Experts of a small language model: 122M parameters, a variant of Muon for the experts.
Below are experts of layer 2 (counted from 0) of a mixture-of-experts language model. Rows are named router (the router's row for the expert), gate (a neuron's input weights, with its number), up (a neuron's input weights, with its number) and show model dimensions 320-383. Each number is 50 + 12 x the weight over its row's rms, rounded and kept within 0 to 99.
Before each expert's rows: a language model's description of what the expert responds to. This comes from a sample of Wikipedia text that the model never trained on.

# expert 14
Description: Word pieces in the middle or at the end of proper names, often foreign, such as G-ory-eo, Vladiv-ost-ok, St-ills.
router:56 42 57 44 54 49 52 38 58 41 61 13 47 53 77 43 61 48 25 43 45 48 35 55 64 52 53 19 59 53 48 62 66 55 36 45 30 49 53 49 69 44 32 43 43 38 57 39 36 55 67 57 63 39 59 52 34 55 58 44 60 46 31 45
gate0:72 43 49 50 40 34 45 56 48 57 41 39 55 48 51 50 55 45 55 33 42 56 50 51 58 77 40 35 38 45 51 58 62 69 56 53 46 44 70 35 40 63 64 32 48 43 49 50 46 26 44 49 51 50 53 48 69 68 54 29 56 62 73 56
up0:59 43 42 45 55 55 60 45 51 45 64 57 51 45 48 26 59 36 50 41 62 48 54 61 38 40 58 61 73 53 58 48 25 29 35 59 56 54 31 36 52 63 61 61 47 47 41 56 54 26 29 57 27 63 50 54 75 58 42 44 47 44 32 48
gate1:44 60 44 41 53 49 40 43 57 52 51 41 40 44 79 41 54 66 67 26 53 53 63 55 53 37 31 40 31 34 62 60 57 58 50 46 51 46 67 46 51 32 46 37 50 69 53 65 45 63 30 62 47 39 41 44 52 21 48 44 56 40 43 59
up1:42 72 59 51 43 46 47 70 54 42 58 51 57 58 43 47 63 39 34 52 78 41 40 50 62 38 52 64 55 52 77 38 46 82 47 51 58 60 44 36 57 49 58 37 52 60 49 38 47 39 39 40 56 38 71 51 42 49 54 58 61 40 63 48
gate2:30 48 39 46 63 41 41 57 50 56 68 60 44 46 46 38 37 61 48 45 69 51 60 30 47 57 40 65 48 69 47 62 48 47 32 14 65 27 49 29 46 55 76 64 47 49 48 29 53 79 57 43 60 57 58 39 55 74 54 61 39 28 52 42
up2:50 47 51 63 34 48 46 51 46 46 47 42 51 65 57 47 62 67 45 66 28 51 48 43 59 49 53 56 53 57 28 40 39 42 58 29 46 42 48 42 79 45 39 46 57 26 53 43 42 54 42 59 64 60 62 80 36 57 83 29 24 53 50 53
gate3:40 60 61 40 46 56 46 19 42 64 56 56 41 26 50 48 55 45 41 62 49 40 34 32 64 39 53 46 48 60 66 55 57 54 56 59 53 42 53 48 40 42 46 43 55 60 33 54 38 61 38 69 56 28 57 21 59 54 72 11 62 43 47 37
up3:47 45 37 32 58 68 59 38 64 25 67 48 31 37 28 42 43 57 44 55 46 31 64 47 55 59 55 56 50 36 50 58 48 37 45 46 63 41 65 35 42 65 55 63 60 44 78 46 60 53 75 57 46 55 38 65 51 41 34 56 37 41 56 56
gate4:60 46 68 45 40 73 64 64 71 66 45 43 44 53 61 58 52 39 67 40 63 55 35 41 30 58 49 34 40 56 52 43 47 50 42 26 44 68 48 61 66 40 47 66 37 67 53 51 26 49 54 61 65 44 21 57 51 43 53 49 65 44 63 43
up4:50 50 34 53 53 55 55 46 42 53 77 48 17 45 45 49 65 55 55 72 47 58 75 76 60 51 47 41 54 54 48 50 42 66 33 32 39 32 55 38 71 64 37 57 47 59 37 44 57 41 45 39 68 36 55 49 52 39 74 55 43 34 36 46
gate5:56 70 51 47 36 59 49 64 66 53 66 47 60 41 57 58 39 50 54 55 45 52 69 34 43 49 47 53 64 45 67 73 24 53 29 33 56 68 59 60 54 42 39 73 67 44 57 35 49 70 56 37 44 41 38 47 46 76 41 33 67 64 23 50
up5:54 41 51 38 55 38 44 58 52 39 70 68 58 83 41 47 36 22 32 56 67 53 52 72 34 45 38 56 48 47 60 57 43 50 40 36 41 53 60 32 38 38 55 33 57 81 54 92 42 41 52 58 47 46 76 40 55 45 63 52 32 52 44 23
gate6:65 60 52 43 45 43 62 59 53 51 44 50 63 55 50 28 47 63 47 53 69 54 57 44 37 43 39 62 39 35 33 56 33 42 73 41 38 61 41 46 35 53 37 54 59 53 50 72 67 57 64 73 59 47 38 41 73 46 54 60 65 43 68 39
up6:54 29 51 48 62 68 37 32 42 66 51 25 36 48 36 60 75 34 61 55 69 66 66 57 64 63 44 59 58 54 73 48 59 49 44 46 60 63 48 64 57 31 29 35 57 62 45 75 44 44 50 38 34 44 49 56 58 43 60 32 36 36 25 29
gate7:50 60 31 60 38 44 45 58 66 76 27 40 43 51 53 66 53 66 39 53 52 60 42 41 39 44 59 62 62 35 60 34 46 53 37 54 55 62 43 43 33 56 52 56 87 48 46 69 37 36 40 56 28 52 68 49 50 36 52 54 50 60 61 64
up7:59 41 49 66 47 56 43 42 34 65 54 50 73 63 46 37 37 49 23 62 56 44 42 57 70 38 53 24 54 26 68 55 48 49 25 40 54 44 62 70 54 48 52 49 34 55 23 25 41 53 53 52 40 52 60 49 31 40 49 64 66 62 48 35
gate8:52 41 33 50 30 44 68 38 57 50 53 29 48 31 50 34 39 58 39 48 44 51 23 44 47 45 51 47 60 62 49 58 63 53 53 40 47 59 70 36 51 62 61 57 45 34 54 66 36 42 41 48 30 68 24 43 47 40 53 52 53 41 32 62
up8:49 46 40 53 49 44 59 70 44 61 46 43 54 67 61 34 56 45 54 62 71 49 67 62 61 50 52 43 39 68 50 54 46 48 44 38 74 43 55 39 49 40 41 38 54 48 44 54 47 67 59 28 43 58 37 58 49 44 57 62 51 59 54 39
gate9:46 57 58 56 67 48 63 51 35 27 43 49 44 49 60 55 50 52 55 54 54 54 57 60 31 56 78 58 38 43 51 46 45 46 37 59 57 25 51 83 50 45 58 37 36 43 39 58 68 51 77 44 65 42 62 71 57 34 55 67 53 45 60 44
up9:81 52 41 49 44 63 46 52 48 45 65 52 37 51 77 41 61 53 49 45 44 53 40 72 40 45 48 46 42 41 37 60 57 50 60 18 47 56 56 36 63 46 51 42 37 48 56 41 53 58 46 45 66 46 58 27 57 35 66 52 62 47 48 29
gate10:49 48 28 48 46 54 29 55 53 37 57 47 55 35 72 49 43 73 32 51 65 43 43 45 46 65 66 52 38 52 53 41 43 48 42 28 34 33 53 38 52 47 39 43 51 45 37 54 56 60 44 52 56 61 56 62 42 68 65 39 56 44 60 19
up10:34 39 42 51 48 65 53 50 26 54 46 59 49 50 38 56 65 50 38 48 32 55 52 51 33 56 49 36 49 70 65 70 47 60 47 55 57 46 52 32 00 52 45 41 47 64 50 59 40 33 44 37 44 58 37 62 44 53 52 74 77 33 66 37
gate11:47 52 46 29 41 51 19 39 51 43 58 41 43 56 44 40 62 51 52 44 51 50 50 26 21 44 55 49 61 48 26 47 36 70 48 58 51 30 64 50 48 65 46 48 53 33 46 20 50 29 44 42 57 70 39 53 44 43 52 68 37 47 48 44
up11:65 43 57 30 72 62 66 47 39 45 16 61 28 28 63 71 62 49 63 58 66 51 52 67 61 53 43 45 55 38 48 56 61 54 33 38 59 49 44 29 65 49 63 54 45 59 58 41 46 60 54 64 53 39 42 42 33 35 81 68 46 42 54 44
gate12:56 63 41 54 47 29 50 62 55 57 70 71 33 55 49 51 44 33 45 50 56 47 60 61 43 73 46 45 22 74 51 42 46 38 54 36 66 48 60 32 35 57 46 40 51 32 19 46 34 78 57 59 47 58 33 27 30 50 46 46 63 44 73 46
up12:47 38 48 68 47 71 43 54 57 57 63 59 46 37 63 51 45 60 64 49 59 48 65 37 50 32 42 53 72 47 38 67 63 52 58 43 56 38 52 43 46 54 55 57 24 51 49 71 66 70 64 44 56 52 39 45 33 64 32 51 40 27 40 41
gate13:77 54 49 41 43 72 54 48 49 82 33 43 44 44 37 59 60 44 29 52 51 68 72 43 33 59 50 60 68 42 40 54 53 51 26 49 45 60 47 65 63 42 46 56 48 52 26 46 69 43 42 48 34 39 47 32 38 44 47 62 52 64 49 82
up13:37 46 48 75 49 74 43 63 45 56 40 58 56 46 23 58 35 49 44 56 62 46 46 40 62 66 55 36 58 47 87 25 54 49 39 49 62 23 47 35 59 29 43 49 63 50 45 50 38 75 38 35 50 70 45 45 41 54 55 40 56 74 31 26
gate14:57 34 47 48 54 51 52 64 65 54 48 48 55 49 70 47 38 46 45 49 64 43 44 49 09 49 41 51 76 49 46 42 54 72 43 48 57 46 55 38 36 52 58 45 60 38 31 58 59 79 42 49 52 41 34 63 68 42 67 38 58 52 51 35
up14:49 53 56 72 44 67 65 44 48 48 39 62 52 57 53 37 41 55 52 63 41 31 56 43 58 45 45 58 31 46 48 39 54 65 27 52 60 33 53 70 34 46 50 62 46 45 54 60 25 27 55 16 58 66 53 55 50 60 40 66 55 60 55 47
gate15:65 55 45 54 75 68 72 40 57 72 64 41 50 45 34 74 77 56 44 60 47 50 45 36 52 58 55 62 32 80 43 48 35 36 38 47 68 53 42 43 51 65 52 44 63 49 55 32 61 40 57 41 63 65 63 52 46 40 54 57 58 57 26 38
up15:51 32 48 63 42 36 62 52 53 42 57 48 31 62 33 62 48 44 28 56 63 41 37 31 39 38 85 41 57 64 67 72 51 64 40 22 47 41 72 44 70 27 20 68 54 56 28 55 54 65 43 56 43 33 34 51 39 45 58 58 53 53 34 38
gate16:40 53 38 49 44 44 65 65 50 43 58 43 54 59 72 62 61 26 58 34 47 46 60 30 50 46 69 67 49 36 65 62 77 35 27 46 64 49 51 55 33 62 50 66 38 35 77 39 49 57 48 50 48 28 53 65 55 46 50 56 14 66 57 52
up16:24 72 53 47 81 59 46 38 64 41 43 54 39 65 61 53 54 51 45 69 48 55 48 53 50 69 40 26 50 47 34 68 38 49 42 55 20 54 42 50 47 49 72 44 41 47 46 55 73 50 30 65 70 61 71 51 71 51 49 61 72 49 57 70
gate17:47 45 46 60 66 52 50 43 35 42 50 65 53 49 57 35 54 52 56 38 47 54 35 65 44 42 46 47 53 45 58 43 31 58 39 38 40 77 52 41 63 50 47 71 57 59 58 40 55 41 45 39 53 60 49 63 48 37 39 52 68 61 56 49
up17:30 57 52 54 63 44 57 49 63 32 58 61 57 59 40 63 45 54 54 54 51 30 38 52 57 63 32 57 39 56 62 41 55 62 15 46 36 55 50 40 32 38 55 51 43 41 69 42 47 46 63 53 44 45 64 48 58 54 60 69 35 44 29 45
gate18:34 69 46 35 58 53 38 54 57 33 50 48 48 38 60 67 52 69 40 75 48 71 46 69 29 39 65 86 38 56 62 32 39 54 67 42 57 58 61 49 49 58 39 49 56 56 59 48 35 63 59 54 73 72 39 62 48 54 69 47 54 41 52 62
up18:61 52 38 46 35 53 51 65 51 59 63 44 50 45 57 38 44 60 51 61 31 48 46 36 40 57 77 36 66 53 59 49 46 43 48 49 38 34 44 70 44 47 49 41 63 45 48 57 44 53 50 31 58 55 49 41 41 69 45 53 49 55 43 36
gate19:64 42 59 30 50 33 48 50 56 33 54 54 58 24 43 58 59 59 29 57 42 54 44 41 45 36 45 61 44 49 53 47 59 58 39 59 59 58 48 58 53 73 64 39 30 58 52 28 58 43 37 45 61 50 44 58 26 30 53 54 51 35 45 42
up19:34 41 44 47 48 47 33 51 45 38 50 29 27 66 44 58 28 36 38 47 61 48 43 45 53 51 55 58 56 65 66 42 35 58 30 39 33 39 62 26 59 44 44 46 61 49 43 51 53 52 55 33 49 51 76 50 31 50 61 46 58 73 74 59
gate20:54 56 53 59 64 61 40 91 23 41 62 40 53 57 68 91 77 63 53 21 48 61 29 57 45 56 53 44 56 36 48 37 26 47 36 65 41 58 40 43 53 53 58 56 46 45 54 41 41 48 47 18 57 65 55 53 45 51 37 31 61 56 43 56
up20:41 44 59 62 46 65 41 36 38 68 42 46 65 51 58 55 38 37 36 46 45 51 54 54 51 32 58 28 35 55 39 58 66 18 28 44 68 52 74 61 62 39 39 47 65 52 36 81 60 44 38 55 29 39 62 37 40 46 40 64 48 51 21 22
gate21:57 54 62 68 48 62 53 55 29 59 55 52 33 47 42 45 37 61 74 65 43 34 72 30 50 55 63 47 63 42 44 45 55 60 35 69 89 64 61 50 44 39 50 51 65 51 40 64 46 44 62 30 24 54 46 57 38 54 59 49 60 50 42 58
up21:43 42 62 52 54 53 43 60 70 54 50 57 45 43 57 28 39 17 44 54 44 64 50 65 64 46 60 46 70 51 49 76 48 39 49 39 41 20 33 69 59 27 53 68 41 27 47 35 48 53 65 51 59 42 50 54 60 75 59 39 42 57 35 47
gate22:13 37 29 65 60 66 67 73 58 36 56 53 51 29 64 58 50 53 39 44 56 53 43 32 50 55 53 48 46 51 30 43 83 35 52 45 33 24 56 54 51 38 54 54 32 33 46 52 46 36 50 57 45 53 52 55 43 43 67 69 56 34 26 52
up22:60 50 40 52 53 38 48 62 57 51 59 46 51 59 51 45 44 62 60 45 42 48 66 44 58 38 48 75 49 65 48 34 32 48 49 55 46 39 48 52 48 38 37 39 50 71 43 56 55 51 61 13 76 39 56 42 41 45 50 35 28 35 64 56
gate23:56 34 60 46 50 28 64 69 37 52 74 47 42 43 55 32 66 28 37 50 45 52 53 33 54 62 47 46 62 58 44 52 54 63 27 37 51 57 49 53 49 57 36 31 43 40 65 49 49 66 68 46 44 50 63 45 76 24 68 41 44 62 63 39
up23:45 58 44 53 46 54 38 58 49 45 59 43 53 47 58 35 26 54 47 40 60 56 50 39 54 52 50 33 46 50 46 44 72 64 50 47 48 31 63 65 47 59 55 37 63 50 53 53 44 44 52 40 56 46 69 56 26 60 29 33 50 48 32 67
gate24:65 62 42 45 43 36 27 38 19 62 47 64 23 58 78 39 22 37 64 57 60 59 54 74 37 44 51 60 55 42 51 54 50 50 52 66 31 79 50 51 63 50 48 58 38 65 61 61 40 59 59 49 45 57 28 43 56 28 53 53 39 64 67 44
up24:50 43 54 39 64 36 68 63 40 57 51 45 75 42 66 49 68 53 59 38 53 65 33 63 51 66 42 42 42 66 41 64 65 54 28 49 44 65 48 29 64 64 37 40 56 43 67 53 55 47 61 61 46 43 56 54 50 63 36 31 80 60 48 43
gate25:50 46 52 48 73 35 42 53 47 52 41 40 36 36 65 64 75 53 54 47 53 37 39 61 37 52 40 37 49 71 49 45 43 68 69 42 43 52 60 46 43 49 58 59 50 50 45 59 29 68 47 46 44 65 48 60 34 57 60 63 55 51 51 51
up25:60 61 58 59 43 54 72 51 49 43 39 51 86 38 39 36 51 45 46 34 62 26 50 73 50 46 57 60 41 32 72 69 40 62 54 39 41 49 72 51 61 44 47 38 30 39 50 85 70 33 69 63 31 46 53 51 36 53 52 26 51 70 50 31
gate26:47 47 59 27 43 45 58 58 53 48 46 56 34 60 56 49 59 58 27 63 37 36 60 51 58 54 62 36 45 31 52 60 37 25 50 52 58 45 67 33 60 71 32 70 46 49 41 79 49 54 55 38 57 67 49 79 74 73 22 52 59 45 45 36
up26:59 59 55 43 47 59 67 40 69 58 44 59 63 31 43 46 51 36 40 47 56 50 53 55 29 39 40 71 42 54 58 46 49 65 62 55 42 48 52 48 65 36 55 48 53 54 50 44 60 59 52 57 34 34 72 64 34 67 60 59 52 60 33 51
gate27:54 39 24 28 68 47 46 30 62 41 64 23 35 56 38 33 40 45 41 54 57 63 63 33 46 78 61 47 71 57 48 39 39 51 46 38 47 61 57 58 53 45 53 36 42 73 68 63 55 54 50 45 48 47 38 78 68 54 54 76 58 51 33 38
up27:49 55 47 63 37 48 60 44 39 52 69 33 43 49 37 62 35 51 44 48 37 44 53 18 48 67 58 57 39 37 56 39 54 66 54 49 47 43 58 65 61 59 39 83 61 46 51 39 67 50 54 42 49 58 46 24 52 41 44 28 36 48 36 54
gate28:31 63 44 45 33 52 55 56 45 30 35 50 48 52 36 52 46 42 57 38 58 67 28 39 43 37 43 55 46 56 42 67 43 66 39 50 54 67 58 48 38 38 39 42 52 44 53 53 48 39 37 33 53 50 38 54 60 54 41 51 33 58 54 70
up28:56 55 48 43 32 43 40 36 53 47 33 35 24 44 47 46 66 48 48 48 58 59 34 39 40 46 52 57 75 34 40 44 55 61 44 40 41 53 65 65 48 54 22 40 62 45 36 53 39 69 53 60 64 45 49 33 48 54 60 51 47 70 59 50
gate29:48 38 38 44 38 58 48 57 45 29 61 46 52 55 54 52 46 38 34 73 35 35 42 42 56 51 55 78 43 43 60 24 54 74 42 44 32 51 55 49 49 34 82 49 76 52 65 35 49 52 60 43 60 43 54 39 46 60 67 49 53 58 58 48
up29:50 71 34 51 25 34 53 38 38 59 38 39 52 35 23 59 69 67 49 53 42 58 42 58 52 51 55 69 24 42 65 49 58 52 40 55 41 51 42 45 54 68 59 49 68 38 27 52 60 49 58 56 44 53 74 53 39 67 32 42 34 33 51 42
gate30:58 70 44 48 51 67 57 41 59 43 60 45 46 55 39 50 52 62 51 61 39 54 30 71 64 49 38 58 58 65 37 37 45 53 52 38 59 78 75 52 43 25 46 49 56 53 32 48 41 49 70 48 37 62 37 45 57 67 53 44 64 58 52 69
up30:78 67 79 83 35 52 22 47 42 60 35 65 53 51 49 51 27 41 46 58 50 56 45 56 50 48 58 31 70 34 38 68 51 55 71 45 60 54 49 41 47 43 43 39 62 40 54 36 52 42 43 42 44 61 35 39 49 30 48 47 43 59 52 51
gate31:49 48 69 69 51 47 54 46 56 62 43 52 69 56 50 67 43 35 23 60 53 60 24 59 50 42 63 25 56 29 42 57 35 73 42 46 49 45 49 51 55 56 47 50 59 56 39 38 57 46 21 61 50 50 50 56 56 39 52 56 64 52 52 35
up31:27 40 57 60 46 54 35 49 39 36 50 58 62 52 62 46 51 53 71 44 42 33 54 43 40 51 53 72 46 58 71 67 41 26 51 53 65 43 43 54 52 59 50 50 60 67 35 50 40 41 54 81 52 62 42 62 44 58 30 54 49 60 62 56
gate32:63 29 50 45 47 43 42 44 49 62 58 39 59 45 53 65 51 87 37 45 53 36 29 69 58 44 32 35 56 56 61 46 49 59 39 71 54 16 51 64 36 63 27 41 42 67 57 35 50 48 53 46 43 57 55 49 35 31 63 71 44 35 38 64
up32:43 71 41 51 57 34 37 52 68 60 52 40 44 46 60 39 54 27 31 39 19 47 50 55 49 42 77 67 49 60 39 58 52 46 57 41 53 46 54 52 67 38 27 70 42 64 49 38 49 34 52 50 65 52 50 71 26 53 42 55 49 60 82 62
gate33:47 50 54 20 50 53 45 51 58 49 64 40 53 61 76 48 48 55 44 45 48 64 58 63 60 61 52 33 36 58 55 57 44 64 52 43 54 53 37 53 46 36 54 57 55 58 50 52 67 55 59 42 76 48 52 50 60 52 32 35 48 53 64 45
up33:62 48 74 55 50 62 55 58 52 59 49 80 51 45 65 50 61 50 53 40 55 50 66 66 53 43 46 44 45 30 82 45 56 49 24 64 58 36 38 19 49 31 46 56 29 44 51 40 62 46 47 57 47 57 37 31 39 47 31 64 78 61 55 29
gate34:50 43 38 72 54 46 27 51 48 48 46 52 43 62 54 68 53 49 42 45 44 70 66 39 45 48 58 62 52 70 51 68 62 44 49 34 65 54 59 55 57 46 48 39 49 47 69 64 28 37 55 69 52 51 41 29 56 43 55 51 43 55 58 38
up34:24 45 42 48 61 43 39 38 47 66 71 60 52 48 55 67 48 32 52 29 58 21 48 59 38 51 47 50 41 69 53 38 41 49 34 63 41 35 52 43 65 61 65 56 55 59 46 42 61 43 70 48 55 43 50 69 56 49 55 41 25 32 61 56
gate35:55 38 45 43 61 41 69 53 35 35 62 63 42 60 53 45 64 60 65 29 35 38 37 42 49 41 37 68 40 62 26 47 33 55 44 30 42 53 52 42 53 35 61 41 53 62 58 58 35 53 50 76 44 67 76 38 74 62 50 34 54 68 43 52
up35:39 34 70 63 55 66 47 61 55 50 53 57 52 31 25 50 38 54 44 65 59 57 75 48 59 48 52 51 61 49 87 39 69 47 52 64 55 59 59 52 42 61 53 47 49 51 47 61 55 60 50 62 66 36 46 61 42 43 37 57 52 48 42 52
gate36:80 54 62 49 44 65 57 76 48 63 71 44 52 47 45 62 58 43 47 42 34 52 32 45 40 47 35 71 56 42 55 76 33 56 34 66 42 57 42 57 36 71 39 41 36 58 50 67 65 19 63 66 50 77 48 41 47 55 47 71 77 56 66 39
up36:60 61 50 37 55 50 30 57 32 40 62 32 61 67 49 43 26 69 56 53 70 61 49 59 42 48 52 43 48 46 46 50 37 49 46 48 58 68 49 37 37 51 45 62 54 67 35 12 45 69 58 44 52 58 43 38 56 51 76 48 51 35 44 45
gate37:41 56 53 48 52 37 48 44 45 75 63 48 51 45 42 41 45 52 37 45 47 56 47 37 61 46 27 52 82 41 51 69 50 71 62 49 62 64 42 55 58 30 67 34 59 51 58 50 37 41 33 44 47 53 38 34 63 29 48 46 46 29 46 59
up37:25 36 56 40 43 34 50 41 64 41 41 20 39 37 57 34 55 49 57 46 59 48 65 66 65 44 76 58 25 53 23 51 42 49 17 51 44 48 54 37 49 73 25 52 27 53 74 37 46 36 50 60 44 47 47 63 42 70 69 51 33 61 62 55
gate38:68 63 60 56 40 53 52 36 59 42 58 57 42 37 47 06 39 22 70 49 49 43 18 38 49 49 62 70 64 72 40 49 67 26 53 51 58 44 48 64 61 62 39 40 78 24 38 80 54 59 46 56 38 55 52 58 57 46 62 53 49 73 58 56
up38:56 73 57 32 50 48 45 52 38 50 48 64 55 45 44 69 40 56 47 30 48 63 56 62 46 44 49 47 53 56 66 36 48 53 39 51 37 49 61 38 41 48 54 42 55 60 39 33 41 50 62 57 56 38 50 56 44 54 30 34 59 37 68 38
gate39:41 61 50 43 38 41 36 56 38 51 37 44 45 42 69 52 49 39 57 43 79 48 70 55 51 66 56 62 52 32 59 61 44 48 53 46 35 44 85 30 45 47 44 78 67 54 45 75 63 61 71 47 27 41 56 62 56 27 50 44 47 34 44 31
up39:36 51 50 51 56 49 48 43 54 50 47 44 49 68 48 37 65 29 38 65 45 57 30 41 55 44 61 36 43 80 35 56 52 59 54 62 44 39 47 64 44 40 70 55 41 44 50 45 45 25 77 42 66 43 51 41 77 57 54 55 85 47 33 61
gate40:55 72 37 46 40 63 47 66 38 27 28 75 61 47 59 49 38 53 52 60 47 54 51 46 29 62 35 63 67 33 51 37 52 36 44 75 65 55 41 38 56 46 59 57 56 55 51 64 49 30 69 58 59 61 63 35 72 45 36 63 50 53 43 58
up40:36 67 54 36 33 37 43 46 49 48 46 45 44 43 58 54 47 44 44 57 58 58 35 32 51 41 74 41 52 80 46 51 37 37 36 41 48 33 63 35 05 42 34 44 52 63 60 53 44 53 55 57 37 50 68 47 40 41 51 62 49 32 38 43
gate41:55 38 57 46 54 46 45 39 32 50 57 35 59 39 43 48 77 58 57 38 43 51 32 53 54 51 50 46 68 53 49 54 39 50 47 33 45 59 73 68 47 47 43 62 60 50 44 43 59 61 46 45 70 60 60 60 55 71 60 35 64 56 55 45
up41:70 68 45 43 33 40 59 32 59 49 55 68 47 41 61 44 33 66 45 35 40 27 59 60 36 22 49 53 41 50 46 60 31 58 55 30 54 46 55 41 48 50 40 47 53 65 56 60 55 61 67 65 54 48 45 25 62 31 27 53 49 68 47 66
gate42:74 54 57 62 24 59 51 30 56 54 60 56 56 53 49 51 40 45 44 49 56 45 65 37 54 46 54 59 51 45 53 54 40 41 65 29 30 75 67 38 46 73 40 64 54 61 51 68 46 70 52 62 51 56 24 59 45 60 53 29 43 42 38 40
up42:43 60 50 37 69 48 61 42 48 42 57 52 39 53 60 30 58 52 52 51 54 30 41 42 60 15 18 41 57 45 44 37 44 46 53 52 49 54 33 24 42 39 40 48 56 57 67 51 66 41 51 45 67 39 54 49 41 58 57 46 36 42 31 60
gate43:55 49 29 69 63 63 35 51 55 46 53 36 62 60 70 48 60 50 57 41 40 39 50 60 46 41 51 38 36 59 38 61 55 52 65 63 50 45 68 36 44 53 53 48 66 44 47 54 49 67 26 46 68 48 50 38 31 34 48 65 51 24 40 43
up43:45 35 63 56 55 47 57 23 85 47 65 53 66 57 57 71 40 53 33 46 51 43 44 60 49 39 62 44 68 46 31 60 59 51 41 52 53 41 53 45 57 71 52 46 55 85 49 58 38 47 41 51 37 48 37 40 52 28 30 59 33 53 51 69
gate44:43 27 43 56 66 45 45 47 51 39 36 32 46 60 54 61 72 53 66 43 38 42 41 28 57 42 49 43 52 28 28 37 57 70 55 49 77 38 43 37 60 56 52 45 51 46 65 40 58 59 46 65 53 40 67 77 51 25 47 56 47 65 61 57
up44:47 43 35 50 33 39 77 38 36 46 50 40 44 44 47 39 51 74 35 90 44 49 61 50 45 59 38 67 57 48 37 43 28 40 44 32 49 48 64 49 29 41 59 73 56 58 41 54 40 45 60 64 54 56 41 39 46 08 49 49 48 55 46 48
gate45:51 63 58 43 53 22 61 47 39 62 32 64 41 64 63 24 42 27 41 47 65 60 54 47 48 40 51 39 39 32 46 63 39 44 50 48 40 70 61 48 43 22 52 73 32 35 40 51 39 61 61 49 52 39 40 29 44 66 62 25 35 46 68 56
up45:66 68 35 66 59 52 28 52 58 26 47 64 42 45 50 65 57 38 46 49 54 48 58 64 74 65 51 53 36 43 48 55 65 62 39 41 57 38 44 54 39 57 55 42 44 56 64 59 35 65 22 49 63 47 59 53 57 54 39 51 38 39 44 40
gate46:51 46 52 40 45 59 64 62 66 43 30 50 49 46 48 53 70 53 57 42 62 35 34 46 63 44 23 48 23 41 38 50 22 37 33 58 45 62 67 46 46 56 51 45 34 34 50 26 49 40 43 59 63 46 53 53 48 48 58 47 32 44 42 65
up46:28 54 43 50 47 46 42 52 65 46 47 31 58 55 56 54 44 58 44 78 57 57 65 49 43 56 54 47 59 50 45 52 51 60 33 62 45 47 25 65 58 53 53 62 48 36 43 53 52 49 47 49 46 61 52 41 44 42 39 67 42 57 53 53
gate47:46 52 68 56 71 49 35 46 49 62 70 42 36 59 42 52 56 50 53 49 73 41 47 45 71 55 61 42 47 48 45 48 60 29 54 52 34 36 52 25 47 22 49 52 54 72 41 31 53 59 73 56 33 42 43 51 49 56 35 56 75 49 44 50
up47:46 42 59 58 85 47 55 62 56 37 46 57 45 56 59 52 50 34 40 75 51 55 56 41 48 36 44 39 27 44 49 47 49 56 65 54 52 68 53 50 44 41 53 17 28 63 41 54 58 31 57 62 49 66 46 69 36 45 34 56 33 44 68 63
gate48:44 41 60 59 34 44 58 57 69 59 45 65 38 39 38 58 37 47 58 56 67 27 49 18 44 47 43 61 56 44 57 43 46 30 34 30 44 53 58 64 75 89 54 27 34 51 55 45 33 29 56 73 57 45 67 60 33 47 67 29 63 33 56 44
up48:63 66 26 81 39 58 45 76 50 53 43 65 55 53 78 39 52 65 45 48 56 53 37 50 62 29 34 60 59 47 59 57 38 76 28 49 39 43 27 50 48 60 52 63 33 30 56 45 45 60 62 54 26 36 32 62 63 61 56 52 54 53 40 36
gate49:43 84 13 52 20 32 51 48 36 40 27 53 44 49 52 60 83 33 32 38 40 57 52 57 33 41 51 50 38 53 58 61 43 50 42 51 51 56 40 72 64 57 47 51 63 37 50 77 59 37 33 43 46 38 46 36 44 49 49 36 63 60 46 45
up49:43 63 43 51 51 73 39 60 66 42 62 38 44 54 50 33 55 61 38 49 60 53 52 56 51 37 48 55 66 58 71 61 48 63 44 36 61 56 32 49 53 52 44 73 71 46 54 57 24 67 54 61 64 43 42 32 43 43 57 50 16 53 55 48
gate50:49 47 56 42 81 43 40 64 30 56 54 84 49 36 58 67 80 38 44 38 58 63 53 50 50 60 59 54 50 51 52 69 55 49 57 60 47 35 70 24 55 46 55 46 51 54 53 56 43 70 65 60 62 42 58 61 56 50 49 58 42 44 55 39
up50:60 63 42 42 58 39 63 56 35 59 67 25 48 57 32 49 56 41 61 37 41 58 36 46 54 49 36 65 72 44 60 40 63 50 47 52 60 60 52 57 39 38 52 45 64 32 51 54 51 37 76 35 36 52 56 45 67 52 37 65 67 53 55 51
gate51:63 62 54 58 24 44 56 58 32 50 60 55 35 54 45 52 53 45 36 41 55 53 49 38 46 65 45 31 44 55 51 71 48 56 70 29 45 52 76 38 54 55 68 46 49 33 35 52 52 38 59 44 57 46 62 52 47 44 57 65 70 37 64 58
up51:48 42 54 49 50 40 42 64 37 65 52 32 53 56 46 66 39 67 58 74 48 44 68 42 43 56 54 73 48 48 56 48 64 70 34 58 28 39 37 48 33 62 52 48 37 66 62 60 45 24 46 65 38 58 36 47 52 52 40 66 58 27 47 53
gate52:53 75 53 54 48 77 52 34 56 46 67 73 33 57 39 47 34 38 53 38 40 46 51 62 63 39 76 75 35 57 44 52 41 56 49 47 72 65 62 50 51 62 64 54 89 60 59 42 49 46 55 57 50 38 41 52 64 32 55 36 42 44 52 39
up52:56 48 67 70 58 54 27 51 48 36 45 47 56 61 50 56 49 72 41 50 35 56 26 37 58 44 55 68 34 55 41 48 36 53 38 32 73 60 21 51 34 64 50 54 35 31 56 37 29 64 49 49 61 70 47 45 46 55 49 38 50 54 48 43
gate53:48 48 43 50 69 61 58 48 28 23 59 58 37 60 50 61 24 36 48 49 48 31 40 34 61 44 50 67 52 63 39 44 36 32 57 66 50 49 57 29 61 37 73 31 56 42 49 37 34 66 46 59 56 56 39 46 46 50 50 33 29 40 59 19
up53:37 49 46 45 35 63 68 49 65 55 52 28 46 76 56 63 50 35 55 36 48 77 54 33 58 50 34 37 54 42 54 74 38 74 59 52 60 63 37 57 54 41 57 47 40 53 39 60 47 45 40 38 71 57 33 48 66 39 47 77 47 47 41 38